Experts of a small language model.
Size: 9 layers, width 256, vocabulary 8192, 52.7M parameters.
Experts: 128 experts in each of 4 layers, 112 SwiGLU neurons an expert, 6 picks a token, a sigmoid router.
Below are experts of layer 5 (counted from 0) of a mixture-of-experts language model. Rows are named router (the router's row for the expert), gate (a neuron's input weights, with its number), up (a neuron's input weights, with its number) and show model dimensions 0-255. Each number is 500 + 25 x the weight over its row's rms, rounded and kept within 0 to 999. Numbers have three digits each.
After each expert's rows: "mostly gets" lists some tokens that are sent to it at least half of the time. This comes from a sample of Wikipedia text that the model never trained on.

# expert 27
router:470497504501508495522504493564477486516449486498504464529498479513481501501503475470464491527544546521491503526460516458516484469507515470503527491511484503498525530497452468514502485499499493500538484490516474511515492523499534497527491486502537517516501479460488484512501528482491457508507517474496474503508518527522520509476431499497488458503537533519514555508550468527489526478494525538467531518497576534482495487443513469483435498501497477489508489511513494453505486510533517502515530495509484478452523501529508499513465465516501494489496490486454514525502487507548483483486497466492445520529506520504487550523520508457471524479443532520528487517516520543502460546541490511506490432500489537515476523514493451478497539478513471517454505491486494460504496479456477
gate1:558523506540495459507489492524495518488460497507474527518476469498531509450490501495499451552533505519504528484554551473529509470511433491517492510470449514495511495499479470531510470506471537508462511498466462528481491538479482504504472479513530484488498512506490492468481499504519496514457482471509491516482544501486453522503504528525493500497513425506508504519547476493462504500487478501469527494491522474503483513493434494489536479501465471486482508481496506483477448504496514491484510481540525492586490488498482502526540479557554457460494527528510506506487513470476482519510529530480546480506474442501478479494519449508500495525486523511430537510505506511507494521513522505501499505489472506485513522531534487514527519485517518436479510485513471490490488479497499
up1:486480495513511510510536473515488500490473476519544539503491511523456497522514488513476494518486479452534494527463478477486506496458490508503506499558531497516523508488501536497488503429494525471513473497476534517509539505535484504491525509508469500498506522481514526488516495503496550519555525522551520506502531502522527521526486527461468493530540533514535499489502475531536523542504543464477492504525479480501489497468535493519489533456507532512524477555499475544477529525491478484486429485484546522481534499475545469577526445500517471485528469475460471500476529531525502521484511495474460506527453482496505546505533489490476526494476476486488518502509475477517497509478480480516504532510526493458471470501491505514521456507530522559514500532469515530492497496512502
gate2:498534508482533537506497480467494524509465469491466473490482507527496544445513495506499532553533481505527487511511516482477474463509465504479511461497503473474516534544464431470488514516523528507529480478474502523476495493468501526510529555511477529488457433456479541512519507507505525453537525515508512505476532480522514478442484467475477463475464475478508511473498491497487521470479466485499511490452530452472560529474494536554532485506503525527508495487495493483480487544545517524520525519491487503517561528499503476479494532481498496473522479472463471533461503483495524505549509482482537470485492503501520525534515515510496465479531477508501478551454501475507518520499472498521506480495481493507517498456497491483468492522525477492521470527508498490509539496499494
up2:467455510487522499500501467533533493516503469495490522473538504453473526471523510543527501458507462535490515475488495495438477495514525427485484477485492537529492485495437491450497534515501522517514461477481477525497478520478476528524537526511460494491477503448517473485503494502518470487506485485517512516470518509524511474478502455504478474501495480498511494534542421469517555491512522485497499479495513488497504525469530492548487517514520536499563513495479456482510501493522512523478486468494506461491523482478466484461483498515507546483524497484533527480507482521482494517529517511491469434551475530534509509495484542532491462538458542521506502525483572492487513532500505504536507516493478487493508474503511434502502488511526505511495511515481517526525487483486479
gate3:515477480481482503519482519450518517511476518497492505499459510537482481505498522479521515486535447510509503492439505499491469448542504464519465514475488487518515479500484497484506469464496492455499518498521488498512495510440492519481494518519547533507481497462560487529475513500515511514551512512486532502537521535520455500498489480565506475474494514535492502489486515479506535479465516436474501495526544495497540496473475482477503504538488518493498529477453554546492468522514463514513461470485494512443518534488449523553549492472500534499484502507526513447506511487467490507524536459510463526495450563479484467527501508485485527455527505504517514513470491528519484502520480504513494524537486513483497517502526468514502512485497538506498485499515520450480485526461508
up3:522490498542518510491487509530518450476511534502540463515531509558495454496498511518509523529444519493491508510505497514506530506470493489482500509496483499508467493487516495558519498479516536477488547495484496517493516536510458481518468510469481499525493480519492502450494540473515502505422523553508515471456485469514514512508506482489487558515513485497446474516491470516483509513504485544486502483491496503470522495497514503460493492446506518517550499521487451524514519493484526478461493514535512491445511504493502426466509506486511513541503480451442539521510527518495480511517488533501524516491515499537519492473483475481518499494530451532512470474536496483531507478519513470504509452486494457482460459459507543486508508525521507499485495549489536525492427512478514
gate4:462470501509559516475490477476528531523480491476505480498457492521507515508518470514520517479511518492520491539440568521501519496477490546501521526505486482479507457475489505491485500507511509507513520480484516470496513460431485465464529441505508504534475528510510509521486500479496461494509534511490520493494443499512506490517497518502504476507525509499476522502551473485512528483527487475497487531476522519549492506514519493486476521483540506501466519510544481495485522482502550529536509457493445503468518508514529474523437468470512452476537485478481493447536496492468475549524480474509500496512543495494495488500504493484500509500494540528551528465535480460440520453523442517500539514485480509467530505509505488478473545495501521511455479469511469528507530494485504
up4:546459442472511532510557501503509506505473487501539495509470501496484544504496507491499500523517488492511509497476517530519534511537516519516519548445510515515493536535500486503487504517485514504475469537531549505503529471530520493511489505499516518465479555511524511483464515498499499494491488479506532471497511504463500475505539483496496586462477478516519478525487489492475475509464469476511576494484527509469455510514516457462538502473487527486503432469532567450459520506479476514497453510470517512548499513516471538470494492512467502503465512473493492486516545435555494505514500477533490546498499507497513501491492478487522513523520494475494485501539508498494487497492479484450486471484508537537485511522501488531532484464506531499505500533469530455501499514502509
mostly gets: " \"", " |\n", " '", " |\n\n", "|---|---|---|---|---|\n", "|---|---|---|---|---|---|\n"

# expert 21
router:466490482480491494523497482539480499467490475518505475540485503528478519538490476470507509484522484528507465546502501490486454469552490446496503506464481518473487494496488484521522520497449500484528513472499499501489475528506544479550521484481508485486508475475480504484511510495553520474511490500506469507535465504532529466498439488472500460512524504488521510524549494511472551517504526499489517497503573502492481489440527440479382506490502477492508491498477519493534501495512453527540510502507496466471534505514502536494471487494516501498512489494529512505472466522529458499496494469460465515513480502510493532512506483492447520487473522485528497525499481524475464528485513521445482473511513538501463491487490464479527486454510481529485465496475502486530514501473449
gate1:486492475472492502474518506507510476475488469505504468551481493536526474524521454487514452486476506484536472517535449495533507471488467502529486544511517457505534538479489486499492495549492501492496504455504469500483504508500501483501500544467465492519509461519445483491517466524497491513455507514510516460477474513489443502526475481468513481477525509442517493493569473465482488493504491511471552540432533519507498503444517504511481472491536509564505499514515512464486496534520500505528469491484473526510530497523509483478493487466487477514525493473462480498487454532472503507482538548504457526495502510505535549507555508530487525464497519514491486490518494477497556474501462479444518514475467502518527522492473522489503480467516479504497488469484476501532524469493508
up1:490518502488498529476533567513496501471511500511535540519508524455503497502507542472496514518509528517575490484487546498470508474516509540538469509455508512497506520446516510514482513441541539480531480505503500541529473496496464497493531502541529452502502516495519478456482536480501485507499496492504493517457501535487515535475476545456500519500521500523482559494487512533508485501512500496500448486557508524455496530485462497522509515529446500478542492499495508513485526515470544510490473471519538493518499514541538494525549496512517532476505478523501520527534519502521515550519492525481513472444507465510512486476468459492531513486510496495478510514526501538524499521480496508462495468474506465518531510465529499496486476543471489493474458538525518496504471513500554
gate2:455485515501497473471471539471458511482519504472520470502453510503498492533503476516483493502495502449468465512500528468489491470459510495542502496484498513488514514502489477508503485501521504525501484488495518497519506430464508533521544467507485500474494456546507502549460510489482468471482475481506527514488510493457557533481526448492516496504471521497467496496534530497510489506510544484503468476515528531501472498481553486505459485509474508513512505476498531507537474504539504501481486472507492512454466532500463498467513501455528553490537458547510525470467480526548447582499471463526508535505495530480522464499499523510518540504525469537520486513510514517563486527492522526500486486504509521480538504483524492488510505489525524514461499480483462491534522550481520
up2:513498476492521484475525477493508558500467499508461504476496521467494497466526531545493517552506490493525522534496488538557447479505482549525458532521504519534497484475491480513527492498495485509521507478509515528501494483495487455456472459521530443490525504519528515517534526522534507513491523476469464480494495496493503491504512512484482531518524520495488504514561522505528466526512520476523497528504461495506507514515491518506528534492492492545489557516531509493487531528452473495479533573507511467528504469512526487529510489462552510465508544497494484513528542547496526520471508474494491513486480445497525508486459547501487433503496467513511531495485495495467472489506475492525557451499507467515508497531509492489474488536475509465488458494523462525503463512521529
gate3:493489495510517524494541524495512506496467476494515486478458529484490549521475478502503505441497491539521446527491498510487492486522559465472490524475476510501487518505509476519521527474498497507503511490546496469487536511464524510506503530491524483510433467515501519505460514485515500511540526528486483484486454531551519540464491505499473466498493496504525525533485536523491492517542519448501500502466484479494478508494518508533474480528501520517476544532510542436507475472450492525485535485496533507454515506486465488470452549485506472462494495464544537471487488530522466490497477490511502491497462479514495500470496502495500504457444492514506514554519516504480495452523482487482492485516459562522475522465486518492505529525514472567502504522541499524540543496507490
up3:504488478488509478552529488515464530512511483576486511509508519497484535516479478459492494479499511486487497548498478517436477510489508486542528511567497476486453473477491486531537513552512508469473497518491495505462521540518487491498513539494551477497536439495502492510482510483493515529521518488520501485512514479520481506493494489506553545484469474477521483477490481509461492517443533454516527467493491469504485526531526474502514496475538519522514512498540507503502489524543498476475511516463519536524531489497476470506506501509527461475520521515491511501483460510513488461500597533524499494551505538450482534478498498512503482477512524519494501553483487494515503524473488519503504475484478463541470498485468521489487554477490508478475475484527538544507468497523504
gate4:498485459526533522503495456499477428490534474499482502499507544496495484487479471480489513506480452527535531531517496511521478494536542507474477506476483465463479530532473480544474481534493499452461514499498498496489468515489520495513501527474512523505469559502504508529489451483519520506492511459492494484472521481511486473472489498509518472496516488508491530506474456457468520521520536489481489513502528465487518521490510469479483534505496455510508494512506495457471477492529512481521448497490523534509526491474472480509529475489490512492491582450524477529504498524512485519523527457484553533556474520485520517488520537519488493498535440517516503511521488499468538500525492505484514497510469525478472548502495497518536538540489484503568481527462452527508519514528457
up4:522465495483518479494504460486528539550485441485494497493498506514494453491497504513500443493505497512541486473454534522467493532515493524496517479512528532522509502506493498503447476484497464486530508478508505509514530508491501478543514486502472503483539466497489477504523460486541478522483449543526553510493476543529491508518515434474494513487466503474496503492508501495523509518495494523480511492498476509524509577469483503550487499520511515486490485500559482527514499521548544447476549531512516468486459550553496514505494521527468511534513479560503526516511521499507490492498498520504452501519510524507510477511514495470493465490459486494455530460495480507488459495511519482501470497490453476532512517499443479497552524445511501477507464474535498493498466501465518
mostly gets: "==", "'\n", ")\n", ");\n", "\n", " Binomial"

# expert 8
router:455511491482493495530504470509484506502474468516471487526495475527488474488523471464473527495526497503476538538481488471507473458529463487509492489496476488461503471447482461538523515547445474527544493493508477513496468521481536475554522489484519515475527508459461495506504491511544484472521496495497478468542551496519534456459458486490474479454523475502522507509557493524513522492506524489504525520504569522479473510478485457527467486552522481528456475498501480474488484510519463492511498515482484489505500514523475493495481457508513547478504528516490524492519506503498459474522465460476493501528491481526501524518497496473473481494463518513512492548485537516493473511544490526470468460501487536500469497509496469508563524496518509518519456479530517476538527502459466
gate0:468476461467485501511504549505455465507467510524514508522482505505472505528457486516513495482498454473502459509520517495481479508544469459495538442555506509503525487522486497561470498518478529484497528543490537497464506490516505485499476496476512519505483510501522515499490507497499519461530536466499486495551519506541549486471506428494479459480490476467475481501516510483498494534523457528482490556540490477511503517471557478516487490531504498507496484519501511534550482502513526519530506492526461529471503493504486508483519501476496496519514473473490524495500508484586473488530499446510506517523455528518522473503480490483486528479558538570487475503491483508497490518510495511479484479515499514473529460474489503506514567524525482485509515500525542532521451504491492
up0:503493465516489512530507524498562521504544541513514503474468532476525475480474499480489532471503480448492507524456538499534483493495545521552515518506509510491497505477537551472498493460488489464491456502497516508481488500495510559495479503483478513521516503501527499494483539500515532471507505471493497505466499541496515525505539481507503495498543532492484486500534482518505495518495486568473447523497485526449518493484495485503513505512480482476457513486488513531511496494481535480481490474520486496441510522487484496515531468482519491495455417455520507468477505494523498568526537518542494527486516490488491461570535490486499563515525469490527486492522487522474469430488526513487531471473479457539492474516475520468495512473498535511511469526489521513514503496487494
gate1:507482517513497494530491481537497489481507466483466481530487474492532518494517453517486498477530525573481530503468497510523520465534457524502509507522452488469482468507500518465455478513461513537510489474485542487467492564538498463497453473487520522478511522458513554506579481467534497506518472502461511504500532525489478524485502495558470517521476488493455514508511490537540517497485506504519511525519492498475507508496495472495517509513525457499465490498497512476459474487506512533467509482485489461500495510490502499463506511487485470481453485508477525492475503489481477514517520478481514465509537495517487504466517490506524460482474498505438569487490521485553517488550481564506541505514498510518474526551480495480522447500490507510492473501518465532536526513520522
up1:549518528535473503513493532538454533497461521545512508499463483512510491492514500469500498529484459520481507515488491529476523535542476498516500510465488500481498444536462530558504508499493478540523560486510471463534492500493489531524478486518545482516541531466503506519495439473477532522509487490520499504476507540539511506481499478512461487493522470451489492498485465491483463478531534497500462543484479469505512474508481522476502457547472499454530450519506497499529498530522508531553500480517530462520527484494527483504495519536508472483507496501503495530503476503514496488507525486516479515448516507526512492494545550490500524474494548469489508518543497559518471491573449516522511523464490532501519485502488485532496523514456536511506487518484509527504495501520511
gate2:487485468504509501498515517529509498494473497479490527510540503509502520511515503498446500455486492516499534518539508496426473443526546535503523474512466521517455501536512534469478491487506498513506496487513465500483482508532496488501487482488480510517521466469508503517466503524460453501504488523461517531522488532536553497474460490498497512488501528434498470512494507486523556501496430449521482516465512488484549515491557472466501459481506519524551496486513492517476507467523522505440513494489470491478539538512508473546473452498493465459527531496477524546481484513542487489474508497527485507516503526512523536469539523503510452502510506526487481530511558505473517516485476525503511511493470514490490492501458498515545502530508534507514541480516498527536469480486501
up2:475472505500509459493495515499477535499484488507436495505538517504464464451493477495475462519469496513525466503507493479515492492473514534546506555511477472511491451530530514450510535510474481472466490521509518486510510497511506508529510488521500510516508461475515498486531552517526499498479431490498549542495490505504503495498513473563527486531463536491534490497493443524509501485430488484514489484507474453475462505505476501500481492479485517537482488509549494505482468480527480478528532491523517492503504507465486456484502492517480563468512530494557453495542475505496499493493558495476523459496487519476489509513492560520479529538473496528483480471517476516451477537499476546503493527472490482481486465508511499453507471491528542482518504476512501508462523515498492
gate3:518492497538549501477506511511475512519472499533470468510497474509487517486517474505473510525494490480541520538490468477532467495498474511527437511507449510478537509512453522485506482498478515529516464528482514525462539482504481553509534475493499492486524488456498482477494504463500473496482483528523497481519465468522513492458504543483464501482552527528481514491530493483497502485470516545550498446519494523473506481495525471518478505511486483501478487515475532498487490513519504494455513527478460498445553488489461494486470554543482518480524498472488529546506520495458524486499494474482484508506501471556507504495498501473491500484491501528477469487428438503531522559495512520488515485549488428488476499532502494528485513508512512503511507469570516529467499499480497
up3:487503515449480532473473493526511454501524516521502524514512495540496474527492496512496505518534535528471479520493503515506494525513517465544552499460544498457488527481525460510463497492490553505497533472561463490512503504472517493457465481510484496504492539534496524506485500541456514492486466504467478487505527516506546491530522475465520519462510472513483462516497515498515481492494528490482486523494558452479506525532478496478500506494503557473527515453504534520494461548453504439505507440538477469473540548525502517541522499497508496470503513517491525448542515531487459497514493456542473509493514486506549503513498469479534515509476530497498510495458489493504467506495492479495489528471483498477519501488509512510480461532498492524482526565516546487486491513480504
mostly gets: " Your", "==", " Love", " Best", "My", " My"

# expert 119
router:452468437490490494515522473515462517474537524496509460511477509528534484506512486463425524487509503534488498520488519492497469491539516460485490500483483498469510538472486482521545481524482490495510501469511514503533446511476554459536533474473520489467502476472488497483477447477508517526489481508521512496507490521510469480471404492466502481500530546487513530540529529498485532499511518504488505536456526510451498491434514467493470453504469462500490489489497527472487531450521488543475506502482520446478501512503500473537506480512512500455499480485501482526476462499507484463497471488469465484532515483509487517499504470470484486457486481517513496526492530477503491499514520500473459471508490522500495493463505474483531512494535511506512464489484538466549514474475496
gate0:526539494516456478501546463520498471504461482477505485533483535505515514470517453493508514470528534490519496484557514495520469518480539515509522479467521511501483530480501509551510511482491527531516509486462497474464435498471499481545485477518472529497526464479483494460502492490523543488513515575552504521482488533528473483499480532508475476499495506491475498482511517552461497491516530481516495504500500527513489538462444517522490468464467528506514477568489493499473492454482525529496477536462496500501525511489527508507497481495490482506532498484524492463534514496484487510497514487483503504516556476512473521532484553450498475489479491515470505515454545492501517527482491514498479500476493487524449530513459540511530528498466543502474510506484530494528439488543480
up0:477536507472491486511489504526507473532486525526518476529482505567541462522489488534478505479499520521514453511479472531515527506502500474507485506514506510519456516471481516507545531495501532497517555466472480480480502516490480513476537490497497477520486493487544508487512530520474503544472467525497480490512509528497455544476493494531494485507477488547484509494485557504497496452483544464490468506522479475492498505549488512501502494505487444491497495529521505528535444471486516520502448481468540461542511507535516490528467499472515495522472494498488482513483543489460434487527531491532487521556525501490466509548461507503471489516517491522506469539472537500519489533494467493510548496540495466512514502457544476522530536489484502500460555523474503504543499534504503
gate1:497488446489498552525514458532511561536477478483533533488528516553519491492527493479487484497502520543442444475519481442489453512508480499528458515484495497512483444524470493503499505513517533480524510489479493477489447535478472493473479479509478527514508490460527487538499471506492509474569508517520508478515475459521515496520533508484484506543521504542518522467499484542502464479509548491478504525541536447491510518500484520527474486482534478511515479479489509504472507439508477504489470496501499514492521511513496482537494512520485491535461489520511488508534483556493495504466480487465500476511472472520522501532494501476527435458523490526498479532492518477520491465532477545504498481478520496498485463456526489500492532513507520495502531517463521466493469457516494
up1:490506502521511496536502480488493509469548482498502445467467530465496537524489530479463539486509537446541456507503504502549457548499467512533487507544486462476499478529491496510494520468496516497483484501509534464506449467483503477466504463497488569522545499511500488515515502467506494503497484536466486531515489492497479522492529488516460510492527528532497465495497498536492499509485480527495526513522478511503491484445549516453497529533480478489515496513535481428509526473489507511458469499515502489467500505503501550510519478553495517483543501472502529528479518473497518502499484536489517527482494483498551528469484504470504515507477495478458518520419487495522515522537536511490500514525507504502527465524475492469514558457479502514447519520508491523528474486467487
gate2:459511515477538467471509470494537503546517506502505468541512525527515518468468504477487526531478537476506497526508506485497527441487503496506486513557493483470544457513517509518473539506546565494472485510524479475463483506470529481517503531475467549522541521515506481512501482480497482526560526476510521509495533548513519469489499490523526498512490473474488541541530517462451445499524484531516517519474491538494521486504500478492473507500499484466481530507505534497520478500539545526499531510498492526495504480536524501524508490491525506475463517511474500473483499494484549459514499502538525493501521531523513538540521500502496479509558453534499529502463540502475484489478461531541465501514480469539493457464510534490507481496506529544470494501534516493490530543498494
up2:486488488512494520500490502521487484502511535483496498500523458522474463498513519555531456444527486498450500456485486498512510474498521504485501468473533490487548521452494471494494514540486472529506512526516539515526493466504486533441475528487500487496491496484469498505515501547482473519519440495486524532498514462494521496498489515484468497488455510535501466495507495462464512491499491502508498485460486466512504503472476501492497522473510527483477493454498475481462498509504465520510536478473481449469498559532556495520486524489489497534515496491483486483482459484528472492497489492482509447531476450492541490446515499503505502508458533509458505564522477506489518467494517502501481474498526494521518516512511464494559507445461416516484506483491448530526508545504461
gate3:544516467504472518535513504502448446491532520467503529483433508525482483504478504491481492509502490477492489474492509552527467508507535481441520493486480529518535531503477495501493533502520497549504522516495513489503479530483514473509516507499454505550469554504513532499500454502503493506492493492511470505533483497505469486516476543505497488462466497544496495491581527455495444508515482527463491499493494485511492460458501471464486493476550455507527492530471459434485533519503472461463521539509516490488507463518472503501521503486476514526555479504501507492508522483541502468466490517480484501541478497538518451520516525530501454497530527508495489462475523487490499470490520449488469481506487543472485501516467500484498515538500489507487491508506498519561479484530500
up3:514510475499520471492493510473547502494498454505525491463490557498500521558505502512537520492564583485512558511538495495522500502475501530509527504491529479539529487510530462524524499542478506511556505459464464487508478440522461489533521510527454503496500508513480472493499492488467493503524493529524491516513517471478478494506502521493534482556503516486535470484489492532511534503465517518487487496513520508456544517504540501473517543490519517458515465535492516475473515535478447528489457500479516493493522519485538510516484508496521503488480533449499497511475533468487518479523472499514493520491509505498489509512448476489477543525539553492500509516529495536475465484519476479513490492462513462546542478486523537523507491503458496491528492528533524484495512459498517
mostly gets: " McC", " Sch", " McK", " Mc", " Hend", " McG"

# expert 63
router:502480503507527517494505515523473457485499479524481465533486487553494547515494469476480532489525505522519497532508493493515461456529485461491479514502454496498522537505442489509499506503502489505546519497523464503501473537460529481502516498504513489488510445428494511498494515503515499508501490490512473448515515558533509497477454491474467450524514530508527548504548492525493546486521517533492471500521597536460513472466516481459445471517466469503494470508470510486503487512509490499492539502480493485468535512532471478508498469499488505478498487508470527510501468482511472492483489468471491528520499482506502558518496461491486516458459503528534488531482491518515495538521476516483473465479496516525503527477469448486508540459519489528489489503509510491505502465450475
gate1:476516492492507510492490491537512493416507479528529539510482509503446519543499497502487411503487464514494498504498494513478485514475494483497488499479535491499499486505470532507518512522489524504505544490476518539486439537489537473558503512512469503516454537481545528467485549505526479530523494537521510461489486521554487465470488521527518517519467482524508501502464485487433514506526481509492428505543509474502490482509504513494492484454524523536482502519519496481525482487495510532505537523463524502468537483539550465506487529530518469494510527511506530470506541461446513492463486501498519498473514514460516463498483481486545478512499511504505512528476487522504538497540476491463496511489482494462473536534494492507478490515567489515495509518515518503488503464501506
up1:496498486520464490500478480520465511491467456492460505455494511496519475459506534507471529490510488495510470471481479541521533517492475445479538512507474507503499502480494507429519501511496431512497525483489497497451514488530514513484491461501519471501510461523449485470543490514531576542512491477454514506471511504447489488484481447512497493500504553530494527495511499511472452508535493489516457502487485497547540527496509481519512480469474482443467503479469467507480510523465476510486526493479551493491487454472523506516495510506500496512496481505507486500538477501467502535521460515470491496497502483473515466472454531470466473503511457492553525554524504462474482494469469489474514507505534494554473470501527514471514535503498499540502489494464500494522506492470517
gate2:511459498486516482491471487477502520526467483465484487511512509502508485502484537503470502530541501468484545491477520519461487497529493487499486459536478503517484491516539514500481500483525424471475482493535542474541481489451485514464478535516491514490498477448496473460498493453509524522461523484522485519492489522516511487465536539488458521530494532483529506499545508505507492497541502497510517495526490522493512439500519472481526529513488504491505524532495513495516495519484504507489463529527496498501521518539460498535503497497523492451529567492521442457510510503505535443519533508538533469484508496509476507487539507521538505496499485473507541517481462540502463497492523495518468485527463511501534467527499536545493488471467518532449489522471475482513539506580476
up2:495492495492535512464536546501486515548526536481492457499500484499475510515485506525476519470462536496504504471486482534481463479456451555520524499525492494499510513518487503472522514503508491469418485488537547499481470507525470513498530517509484514480501489447506509542512505496481516518476508514469499492557486521499500512478485523457524488503533538535517503496466526465528494484534492495519500528524478508543492471509447445499491532518489508534465488501495518507479501558491487492516470512441487492502536519489489508504501463520482506508481489565497525511486477496524520499502556443550490509489492520479511504498441461504530511505494549514576523527461514499493469478495515518483462504494549519511485499506520542539492497467480503522511526472496560497498510495507483
gate3:471517503492526496460499507536487479489447485487504507565470486502512524489515497506509517525468464518517469487485477505505505510510485473507517482527481493481507474513557486476466447539511475461491463455471555512486484501495480490525561479504486535510442469436491526486541540501483503518475501487467473507489494517479510505482484525522511472502510493498494532509470499474525510512509466473508490493479509513483523531475492513519481506466514540505525505507526460496485482465513530514487493544506452519473516522544515511559472475471502512495511498494508485503485496490468531494493453548526484494487471518495524606493496457494521509488523525550502468530513500518502550529478491528461483502505473560466495536504501510489495492514508521551504491478465544491508464529463477
up3:504508521491456481496484486486487516458557509562469496490518534515486477528502464540521458502503520492484506510489513511513515496505487470557481513468520515491501493480493537491463496478532547510490464525517510519502459519473493499490481478510465483466521492497527522482469477510516496465508459549494524515512492482529528519546499492472531491527479466518521484480489516522507527525472527540467463526493488497503520450478484510472516492485502450527496498459461482511512510515468502517553546448487511478511465478490478505552501561540536475486473481505506469491452531532518489494483479499493504513479491516497496521486512535536490482511466502470526492501506514513460461522424526510545486545525516496557513461492483511494516506526492473551502523534539446488494497462520503
gate4:499506500474526517460476527499516514509483535504515429502485490483450498467494515506488517501506551503476502497489464433500507468461525495481499501487481493463518515508494487501505515529495479510513520497447481489505552461488512523520471498504519534502516514455499491488490437489491454486526480516517471494529506540494519541537501519500474483501520535499473519503533526502493511506518504501492526519486527543521505543502495481480521458560496531487493453538499535531481488516495463485454509502486476504488476512511435529522538497495511488485496564515509467514516491434466491506513520486501552521555483553509539478538490516462515491474472516513516485445477469508557530485509516486521516498486518539493517466505519541495500564485486515525505483519513515461488526536473519
up4:526457505495520495470545478502518451543485541530526470460491470524509510484488496529513503486516509509487491507509463517510494494498538510503481524507478495466498529529494508495457495483520424478465517507533551533491497512443494554492543491524543535464449464484496483471501504509475512486472447524528484522476469465494489483524479484529517487514511472548510525513497484520491499470509483477485459484545475525491524497534488497480495572507529497478460517488468516489463503514509494504501510520499511507481505506475492526461529448468465475501470492508519524501472529518482527457522498473561498503492493488498497534497471496566487506504502499488525500562523521500499515533492532520452481496506516538498479513490522486495469483462502489554474503545537484491530503505510437
mostly gets: ".\n\n", "===\n\n", "===\n", " ==\n\n", "==\n\n", " ===\n"

# expert 65
router:449485486508493490491489475530475484466490491520455501512501497523536498496521488469473500496548523480492488527462528518536461452540510505464493480503469521488545516466451496529531490556511482480531506477510488509520494482502533499489522488468511516492514477459513482483484521502536479527530501485485525525528494520517491511512399464524490461462512540483495501478575483491499560451507477501521486530513530527483505491467515467475453453491476504531495501514531498443444514475512524519505496510447509480475497528488505500518521512509511481511510467474522529507483480507552477508494482467472478539531539530528492535499492468505484499493494479479508513509494479510505514513548502490498484473517525520499492527507457490450491511468547490521489476466490525481542526468506471
gate0:438524491480469536478457490499496493529466497490500577539483507479535481486518488519495496523517534506522460544492518530459510473453508480452472522494506476518480530482501480502479464482504494533513475470504493456498501515475495503434502505538515485495500489497492495513540505496472507501484517501479495519547490531493503508540494480560524470487516508496501533503508495529472485450455440508482499506521497460514507573527456492457483506474531519531469505549500522503477503476495492498492510487506505506483456513541469473491496535465508481483478491545509495524497467472509480536493549512444502532522506528505510488477512559466487494515517465491522521483513526533509461515502543485517495500490507526499566546501483481514481524512513449509524508482492458519527500511537502
up0:490502481501487528531507454498499468496517489491507498489486544511523495511498548521489511479518463535523500517462513482479492490503508506458473523515493476526497479450517490522526482525519424444491486519476511513529502500478532493495510511450529509513535528505507501522479545493479496516511490489511512534474493497514503459505473525513519504555513521520540536518522466459457483499523458496542543530517517486531520463473454486470502511519508509560482510493486517504499529462499475451506541501458519494471461530521538522497522530433438504468490479527525476526478504482485502488496495519488495470525523515468557553560549474524518475537515505473486505515492491529464511477498511483539538505503523479500509505508503498534468518452541533497472513503496479496464511493481482
gate1:466534518499476512434482492492483480502488486461496526498516513473495468498486492505457539540563514466536482504493526516529481520520476474498489533452470524534516498476515529530492506488497507458463515508537493545494523528503542528501502513511480559468516509468491508514451496507508461534502466472496479501513493548545546449497519519504506487457436509483483492503501479492502530495475495501474463532513513457496476475505495490483507468513502506468494501483541497542476484506537484477502509491507501520514488524520486498514509418531536504543450443480485517524509486510495506487516482530482469524487477501500481506459524485549482495518461498466505557498485532478522514508501505501491430509511481516462531491504523532456490509479513506495472493516541503501503437466491510
up1:521498490503497518493463558499533489462503516544521495490474508417494494498517476517513475497505517477528494480487471484473533519514503531506495499501553487440516511555454435490518542541501536522479481507496467507504529482471471485506516527468515498485450473501460540493491514492505559466494512514483514497512509503490481472501498513458504470505540461502478506501486510515477517502505481514468489519445489505483540504487481518494516489530508475490517464463473476485550506511504524533502487493507512497529503455537502526499467487513491475530510506479481459501512517501485491537524524495497490506505484506476503488553489469485467527424490486500517501506518487516493462512480513504463503494408519514498528463506488477469446481499549486563506525488512482537518522536537467
gate2:444494517536519506507477456538503542569515530483492509503517513496493480448527470488503503521525523493497472508529482513568516454520476506476556508506482498523504512519548526514493506488516537467506485500511473493508507486468492474482530516463506474505507502478494512514504535515507513488496476507536532523505489489497507515534510512539510462458529537472457504481523524486518469482506502532487536488498497471511538495491536520529496513463475531495440495480518500492464525499474491538555502511484503519477491467487515497564525525518504483448529529501507440491548495476505544539453485491484484501464490485459495521510496492492505469506512513570510513528476469488452524512508538500490464471502467542494509487497461479478526511472508489527496510470515515526425490496531477
up2:498509517459512529485480475518519476480443502501491512522521475522525542490499491522507504524525530483482470498514471480495485483487525495522527469511512468511493488514527503553471486514505523472539492491489438508500521516541465520520521512497500486532460520483448484476493464535540434454485542469474509471510489520554512496491468477475526540459527488513440464506489492481501530512490494564501468493519487497503494473520465520536520537501498466495519485475467463456472488494504468515512522505493485470555512453523488473513482516513500471479468472508448472464487454448475518469476497526516446492517513524456496527491499511499481487546501491474525510472524528528496462485499498531542502477512527496475515521534490515497522478526509460480482499544498479547490489503477508
gate3:483509545530536525497450460508518470475501530555532519484462511507479486477490480508508520534508472485450523531557497527496500485482452545491517533455463529506543507516503476478511526524469532548448448519503505524547495491516457521509481514464511482508480483486500511452504505494502507478481484481487519441505491515503527541548475536518512478526485501497467493467502510540554558490501525488489478518540519496511481533484489525511516493512492493508544513500556476532505500508520513517485495523520520478452526481480492514551519514527510486469472494439468480495486497529473504498507537491514514502505500518482472474525441475503517520477474458519455506508553552521487516502520475499473492476500515496498528446515491460468497504507506491514501499493482515468529511481500506
up3:449492541480499530542484428483503511496506477501473546469495505562508484494523505472469511538497537524484484505520539487470471454501507496507496520483465501509512527486514522482529474537520495515499480510448501497529502468466508508519533459483489445493510475505504529460495483554496525504493473504485483507468472538520501528505488538558433510492460489509478495518497485507485477496476493488502493485518445476526422493505490515493499496522519501514448480514499522465469511537467486519475509526532514464498478512502560505510482507515534536517498510561491481481490489497503488508512494479550491518493519505508497485475491544514474515554490468513555525450536549479504491492529457507528524499535511483501486515539510548499515503489453516527536512517497484490508507493535518
mostly gets: " gr", " tr", " Kn", " cl", "gr", " sw"